config = dict(
    num_hidden_layers=14,
    hidden_size=256,
    d_expert=160,
    balance_loss=0.000479,
    init_std_router=0.0125,
    lr_router=0.00119,
    norm='rmsnorm',
    tie_word_embeddings=False,
    optimizer='muon',
    learning_rate=0.00749,
    beta1=0.95,
    train_tokens=473900000,
)
Below are experts of layer 3 (counted from 0) of a mixture-of-experts language model. Rows are named down (a neuron's output weights, with its number) and show model dimensions 0-255. Each number is 128 + 32 x the weight over its row's rms, rounded and kept within 0 to 255.
Before each expert's rows: a language model's description of what the expert responds to. This comes from a sample of Wikipedia text that the model never trained on.

# expert 0
What it handles: Digits 0, 1 and 9 inside years and table numbers, such as 2000, 1949 or 2020, plus words like million and hundred.
down0 [ 61 148 127 140 183 162 130 151 105 163 113 191  85 172 128 152 154  90 209 170 100  82 142 141 147 125 109 147 101 111  77 113  87 109 138 150  66 103 130 201 136 116 104 155 159 126 175 138 128 113  94 139 153 162 161 111 147 109 115 125  92  89 205 118 130  75  96 142 140 100 159 104 149 137 179 141 137 105 162 198 106 115  96 153 176 153 130 111 135 180  99 149  76  95 109 123 126 161 146 129 164 150  64 129 158 122  89 145 116 179 116  84 149 193 107 176 119  77 116  82 156 105  89 152 110  88 123  94 190  85 131 148 125 143  89  97 172 121 114  83 166 143 148 120 149 181 135 146  69  90 167 113 124  85 173 128 113 143 125 155 131 171 111 144  77 147 122 136 125 141 183 171  91 141 151  81 126 142 154 110  66 149 107 127 135 132  87  60 143 100 155 140 102 118  86 217 138 111 120 123 117 121 134 137 111 119 112 100 118 138 116 135 148 182 141 134 157 172  67  94 130 153 168  75 145  63 165  83 154 136 165 128 118 137 109 154 195 151 156 224 167 150 140 122 124 115  79 165  96 119 116  95 141 161 109 179]

# expert 31
What it handles: The suffix s for plurals and possessives after apostrophes, such as Khan's, Men's, homes, plus the word the after of.
down1 [133 171 184 125 136 136 197 152 112 199 132 110 118 148 144 100 126 160  93 108 130 131 147 156 121 142 153 153 109 160 115  92 156 119 123  96 115  98 134  87 122 115 101 128 160 141 126 125 130 139  88 229  75  65 108 107 113  72 155 200 195 105  45 158  99 112  93  93 135 125 117 154 125 117 168 227 171 163 105 145 129 146  90  65  63 122  95 131 144 172 126 166  50 149 138 141 101 146 169 127 115 137 148 153  84 127 122 152 100 156 103 146 194 169 137 152 115 159  98 139  84  74 170 199 136 104  92 173 119 129 136 169  73 132 121 139 115  80 123  85 178 106 152 167 132 142  95  93 178 111 104 141 160 127 129 148  91 165 107 157 163 108 109 139 126 142 150 166 128 145  84 117 130 143 124  72 111 118 123  98 109 127  85 130 116 120 174 147 187  86 101 102 167 109 124  75  95 142 160 156 139 111 163  87 115 131 169 153 198 155 106 138 142 122 172 104  42 140  92 147 131 143 134 113 144 115 129 192 152 169 161  89  89 130 105 131 166 139 138 106  67 133 123 128  96 145 206 117 111 113 116 139  97  82 138  74]

# expert 3
What it handles: Word-final pieces of non-English personal and place names, mostly Slavic, Indian and Asian, such as Olejnicza-k, Guja-rat, Wiśnie-w-ski.
down0 [128 121 151  86 157 149 176 113 124 164 168 145 163 108 112  64 159 209 133 130 172 104 130 159 148 111  95 167 106  55 119 145  85 146 118 128 169 130 140 160 143  81 168  97  85 114 134 187 173 100 137 115 135  87 104 131 115 138 134 105 114 132  69 115 147 120 184 146 144 156 134 102 126  74 161 144 140 115 141 133 126 160 127 123 124 108 136 153  82 110 117  83  58 119 176 113  80  97 115 141  65 143 140 136 111 127 140 161 158 192  79 131 104  85 161 138 128 109 106 138 104 124 120  67 114  96  59  82 128  87 139 137 163 153 106  90 120 133 157 135  76 162 148  98  98 100 166 143 117 108 140 112 153 137 154 133 160 131  86 137 134 163 112 107 176  69 162 163  97 158  69 153 136 162 154 147 135 107 139 157 150 108 113 193 112  97 128 138  69 159 143 154 107  95 169 169 131  84 104 150  91   0 143  86 104 177  91 173 181 129  66 129 174 151 101 125 142 130 116 139 171 121 128 115 104  90 106  84 142 206  79 127 135  46 133 167 142 165  90 198 165 126 114 160 107 117 161 161 112 142 141 112 102 121 160 106]

# expert 12
What it handles: Middle digits of years and numbers such as 1987, plus nouns after quantities like half, few and son, and the teen in seventeenth.
down0 [119  52  79 191 148 121 142 105 126  65 143 150 129 145 193 169 138  98  79 127 158 193 143 132 160 171 115 190 173 126 151 151  77 151 164 138  92 149 133 112  96 156 122 137 195 121 133 110 137 122  82  65 190 122 127 172 133 138 121 115 162 151 146 121 139  65 144 160 153 157 185 106  95  88 128 125 144 176  99 177 117 119 126  68 103  99 129 131 111  95 106 133 146  86 149 146 150 147 135 100 115 131 121 115  58 107 164  92 108 134  96 113  80 161 101 141 139 153 141 143  60  50 147 102 171 117 133 119 126 135  66  67 138 122 151 116 123 133 141  76 148 121 156 117 132 136 185 100 100 127 173 144 161 101 177 115 126 117  84 173 147 115 158  71 114 136  99 157 142  96 135 139 116 178 125 142 168 110 107 114 145 158 103 148 159 128 106 113 104 126 159 152 123 137 135  73 141 122 194 147  94  88 113 185  73 222  54  99 139  77 112 113 112 157 118 182 141 164 140 134 105  80 150  76 117  98 104 117 162 130 111 170 143 132 137 112  73 174 155 143  95 142 206 151 160 110 130 128 138 167 164 127 136 204 112 205]

# expert 21
What it handles: Wikipedia heading equals signs like ==, ===, ==== that open or close section titles, plus closing parentheses and is or was.
down17 [138 162 157 208 116 125  92  93 144 152 165 126 109 118 144 125 140 127 108 136 138 111 132 125 161 118  98 121 103 125 185 120 137 150 111 135 156 162 119 146  79 126 156  97 139 131 169 131  72 108 134 146 138  53 105  85 168 177 126 115 120 124  91 117 115 143  75  89 150 149 129 102 101 153 123 137 168 109 115  94 169 123 205 143 159  75 140 126 148 142 187 173  99 136 120 130  98 120  65 139 111 111 100 124 119  91 146 138 160  96 165 142 151 112 108 155 131  77 155 153 188 137 168 170 132 160 159 118 120 147 128 166 102 117 118 114 183  77 186 127 173 135  59 135 157 124 148 161  99 149 107 160 124 104 146 110 118 128  69 137 140 148 106  96 139 147 115 128 187 158 121 168 134  74  67  80 116 156  91 121 156  99 135 105 129 121  47 171 170  63  30 114 125 151 132 156  98 120 103 147 145 144 144 104  73 148 134 180 181 148 140  58 178 118 194 118 174 119 222  68 107  28 105 140 168 143 200 165 113 108 151 118 184 113 154 132 150  92 169 119 160 128 177 151 150 115 195 114 162 116 142  91 119 123 136 138]

# expert 17
What it handles: Temporal words like until, before, since, period, and inner pieces of names after a first syllable, as in Ju-illiard, Ju-sk-ow, Bro-th-ers.
down0 [140 187 120 115 151 118 127 153  33 169  99 130 115 116 126 170 154  68 125 134 154 147 163  62 134 114 121  71 119  56 159 132  80 154 123 149 106 103 119 146 140 139 135 161  92 155 169 149 132 127 150 104 144 174 151 134 126  97 105 191 146 185 172 150 118 139  96 128 152 128 117 115 142 116 125 156 126 165  77 126 117 151 124  92 127 121 121 118 107 130  99 131 143 158 120 142 124 119 121  71  90 134 134 173 153  93 133 131 112   0 117  92  53 113  92 138 102 149 140 126  80 127 126 119 108 100 159 108 132 179 103 106 103  65 134 148 102 111 138  92 157 105  54 133 138 138 141 162 126  81 151 120 158 144 127  81  76 132 123 103 171 160 150 205  66 134 157 141 128  67  94 105 104 114 103 117 204 119 160 144 159 102 198 107 124 138 151 176  83 141 153 107  32 108 157 100 145  99 133 111 149 135 109 148 109 150 147 189  57 133 112 154 140  58  81 131 178 166 167 137 135 130 128 150 124  73 172 116 173 131 150 140  65 185 166 145  43 119  85 122 170 106 158 125 170 148 138 112 101 118 134 176 122 130 120 112]

# expert 6
What it handles: Pieces that follow a number: ordinal endings like st, th and nd, units like km, ft and kg, percent signs, and dates.
down1 [187 113 196  65 165 183 129 114 141  56 153 129 130 146 147 127 143 131 134 167  72 131 119 116 120  89 145 145 161 125 117 153 176 105 108  89 157 132 107 109 145 180 129 179  69 117 149  92 122 222 102 136 136 104 105 136 179 174 172 146 174 128 108  93 150 134  73 103 142 114 129 131  93  96 145 114 114 157  98 133 104 102 108 125 138  98 108 100  90 141  89  72 131 108 170 106 148 138 171  70 105 140 149 119 146  90 194 186 148 123 199 151  91 117 106  93  85 145 171  81 159 181  66 140 126 141  79 151  96 148 105 107  73 130 114 164 119 124 138 128  84 166 193 186  97 116 118 145 150 123 170 111 104 113 168 144 122 174 150 130 108  93 125 131 159 136 142  97  94 129 107 149 130  97 147 178  95 143 139 142 113 171 128 156 168 122  90 146  93 145 155 162 117 116  90 106 134 142  68  31 110  84 114  91  88 141  95 124  41 149 118 135 105 142 134 121 145 125  79 192 205 137 122 105  94 161 161 173 114  73 131 129 144  88 160 107 171 112 140 115 148 103  68 163 147 102 104 115 113 113 191  61 134 159 148 150]

# expert 16
What it handles: Word-final pieces like n, ly, ish, er in names and nationalities, frequent in music and film cast lists, such as line-n, English.
down0 [126 164 122  98  70  60 141 152 130 154 139 122 167 133 117  85 152  68 129 153  90  97 150  96 142  98 149 110 113  92  74 132 173 149  97 153  66 132 180 124 142 197  90 126  85 144 145  52  95 116 157 203  64 221 148 144 117 123 138 158 149  98 168 103 123  98 145 137  51 137 118 170 111 144 120  94 114 130 141 129 140 144 181 109 114 109 168 133 145  97 115 149 126 126 114 115 141 146 135 154 122  90 148  83 163 125 125 107 139  50 116 102  96 144 130 161 104 111 223 126 217 164 114 123 120 109 102 181 143 112  73 100 144 128 133 127 126 134  97 142  85  82 115 129 149 134 154 110 142 173  91 138  81 113  89 116 118 181 109 169  91 107 128  91 147 155 193 125 133 142 106 134  72 122 109 221 123 147 123 156  98 164 145 114 167 138 164  74 117 105  91 164 173 143 126  45 192 147 173 169 115  82 154 126  80 112 153  90 153  71 181 133 125 104  98 178 143 149  65 109 189 181 136 148 156 167 149 141 103 147 110 128 129 126 133 169 134 155 126 115 152  97 144  90 125 121 128 185 107 104 111 109 122 155 112 128]

# expert 26
What it handles: Sentence-core function words such as was, is, as, he, were, his, often right after a period, comma, which or that.
down0 [168 122  92 127  86 107 135 177 129  99 117 124 165  91 125 128 202 130  95 112 142 103  75 175  99 138 139  94 113 156 121  77 102 161 128  48 157  93 132 144 201 128 117 130 114 159 138 123 117 130 103 152 109 149 110 122 142  78 174 130 155 139 149 121  97  28 170 110  53 138  98  75 140 157 124 187  84 178 150 124  76  68 122 104 113  79 145 131 101 133 121  62 133 206  99 180 131 101 127  98 118 155 199 180 179 126 156  73 105 170  75 129 103 127 158 156 112 152 144 128 158 176 141 116 139 168 125 150  77 140 127 110 150 121 165 116 143 121 131 101 163 103 125  73 136 119 148 125  97 131  97 119  94 110 151 112 157 115 174 100  91 170 160  80 132 110 160 101 123 113  93  91 184 146 167 106  89 125 108 103 144 114  60 148 144  79  70 146 142 135 100 125 120 144 148 102 125 133 142 168  55 128 127 157 109  82 135  95 164  82 172 203 152  72 147 153 187 167  92 137  85  84 150 157 104 127 151 152 116 108 169 150  87 182 105 107 149 164 105  76 129 102 186 129  97 140  89 137  98 142 164 156 157 121 121 163]

# expert 11
What it handles: Middle pieces of foreign or unusual personal and club names after a capital letter, such as Kl-amp-ár, Kr-st-ić, M-la-dost, plus country codes like ITA.
down0 [202 152 126 153 134 101 196 103 118 177 128 106 188  92 134 108 123 151  91  88 174  99 117 129 116  74 148 140  58 130 157 115 161 130 123 149 142 169 104 132 153 123 144 146  99  96  97 147  78 134 103 120 173 156 132 129 110 110 138 156 131  68 112  77 117 148 153  81 149 177 119 107 125 156 130 103 152 140  61 157 116 136  48 109 186  78 155 150  87 130  78  95 100 148 107 154 106 159 191  95 113 112 116 137 163  98 209 119 150 178 136 109 177 129 161 138 101 123 173 130 128 122 134 146  94 191 120 136 128 101 178 158 131 152  82 141 160 113 143 136  90 160 164 175 104  97 163 102 210 137 161 161 141 153  37  78 150 150 145 136 156  80  84 135 165 151 136 161 104 129 135 151 115 123 176  80 119 137  57  85 175 129 130 121 144  59 151  95  91 128 168 170 154 189 144  95 132 141 112 115 127 132 103  68  88 153 149 108 169 133 127 116  92 120 150 110 108 125 121 109 141 150 145 175  89 102 115  86 105 134  13  97  94 126 130 148 138 142  73 117  49 124 132 128 114 121 127 138 135 148  62  88 151 161 117 141]

# expert 24
What it handles: Pipe characters and ---| separator rows in wiki tables, especially the pipe that starts a row after a line break.
down17 [ 96  85 139 140 170 116 120 165 154 133 134 125 160 181 110 169 124 181 125 119  96 167 108 148 172  22  85 109 124 152 116 109 136 157  90 127 139 157  67 109 132 150 155 139 165 146 109 137 183 109 130 145 172 118 125 164 117 130 138 125 107 142 149 129 207 182 140 173 102 159  99  89 147 155 130 140 166 140 118  96 150  82 138  85 120 130 162 163 148 144 119  50 117 102 179 136 118 114 190 128  91  84 164  59  75 112 126  87 164 122  99 133 109 104  92  85 140 101 125 156 102 136 138 155 154 150 140 119 139 184 106 148 156 109 162 180 133  77  99 120 107 165 180  72  72 188  60  76 184 148 160  99  98 124 117  97 151  92 154 139 156 171  65 104 108  75 153  90 172 152 149 124 168 133 157 142 115 105 177 106 102 117 164 116 122  25  95 103  75 159 151 120  79 120 125 161 100 118 137 115 153 154 143 128 116 100 127 145 123 139 137 155 138 173 173 116 130 122  94 182 130  99 125 105 147  91 132  95 127  59  87 102 116  70 113 125 149 109 116 167 175  60 116 223 124 137 125 139 155  95 165 144 154 170 127 133]

# expert 8
What it handles: Single digits inside years, highway numbers, coordinates and units, especially 2 after a space, parenthesis or degree sign, as in 2017, Highway 20, km².
down0 [109 131 123 109  86 142 101 162 141 162 149 147 113  65 128 120 162  57  77 107 111  92 146 203 140 109 174  94 108 119  81 148  76 113 146 118 164 152  58 112 142 164 122 140 119 112 131 168  97 178  97  78 110 119 121 120 146 139 178 114 117 120 125 108 123 107 111 164 159  62 122 117 110 110 137 232  95  97 178 114 162 152 178 119 163 136 178  82 137 112 120  58 141 152 125 133 124 149 123 132 148 194 105 174 119 123 164  78 152 121  67  68 136 108 126 165 140 114 119 145 188 120 116 142 150  93 127 129 143  92 121 132 111 138 160 106 129 107 138  99 141  96  70  95 134 102  58 187 177 129 129 153 148  95  97 100 171  79 140 140  57 183  57 111 113 117  46 145 133 162 180 121  97 124 116  62 137 101 142 128 164 154 102  80 132 178 161  98 128 107 105 142  85 108 184 146  88 156 143 111 138 192 113  99 107 136 114 132  62 137 104 111 155 102 114 151 158 131 169 102 126 170 137 130 150 201  82 129 119 155 122 159  54 152 104  94  81  92 166 104 107 138 128 116 175 191 103 102 145 122 122 170 147 139 141 158]

# expert 13
What it handles: First pieces of words after a space, bracket or quote, such as tors-ion, ance-stor, dis-regarded, plus the word not.
down0 [137 164 116 157 154 110 132 105 141 147 199 128 144 102 176 156 113 168 149  74  87 161 163 169 105 138 132 110 145  92 122  80 108 148 139 148 106 160 152 152 107  98  79 172 103 143 121 133  78 145 165  93 198 168 126 104  60 134 159 135 122 154 145 133  59 128 145 149  82  91  96  52  80 134 136 103 168  95  89 125 125 119 120 124 142 188 142 173 130 110 136 180 126 115 137 105 162 141 191 117 116 102 113 117 139 137 128 130  87 134 118 184 126 133 112  79 120 132 103 150 180 145 152 188 114 124 105 103 179 112  87 155 122  69 178 122 167 162 142 170 148 209 103  95 149 124 114 126  79 154 160  80 158 137 170 107 107  72 127  59 156 146 115 180 110 115 132 146 110 159 144 159 146 118 106 115 133 125 132 144  98 185 184  97 187 164  93 132 144 138  70 140 187 125 104 226 130 162 128  82 177  59  91 152 191 136  89 178 162 111 135 160 141 120 105 139 139 146 164 130  79 177 172 128 143 147 122 148 102 112  77  91 185 139 161 104  98 140 129  75  80 126  74 167  90 131 132 138  73 115 107 135 131 122  73 115]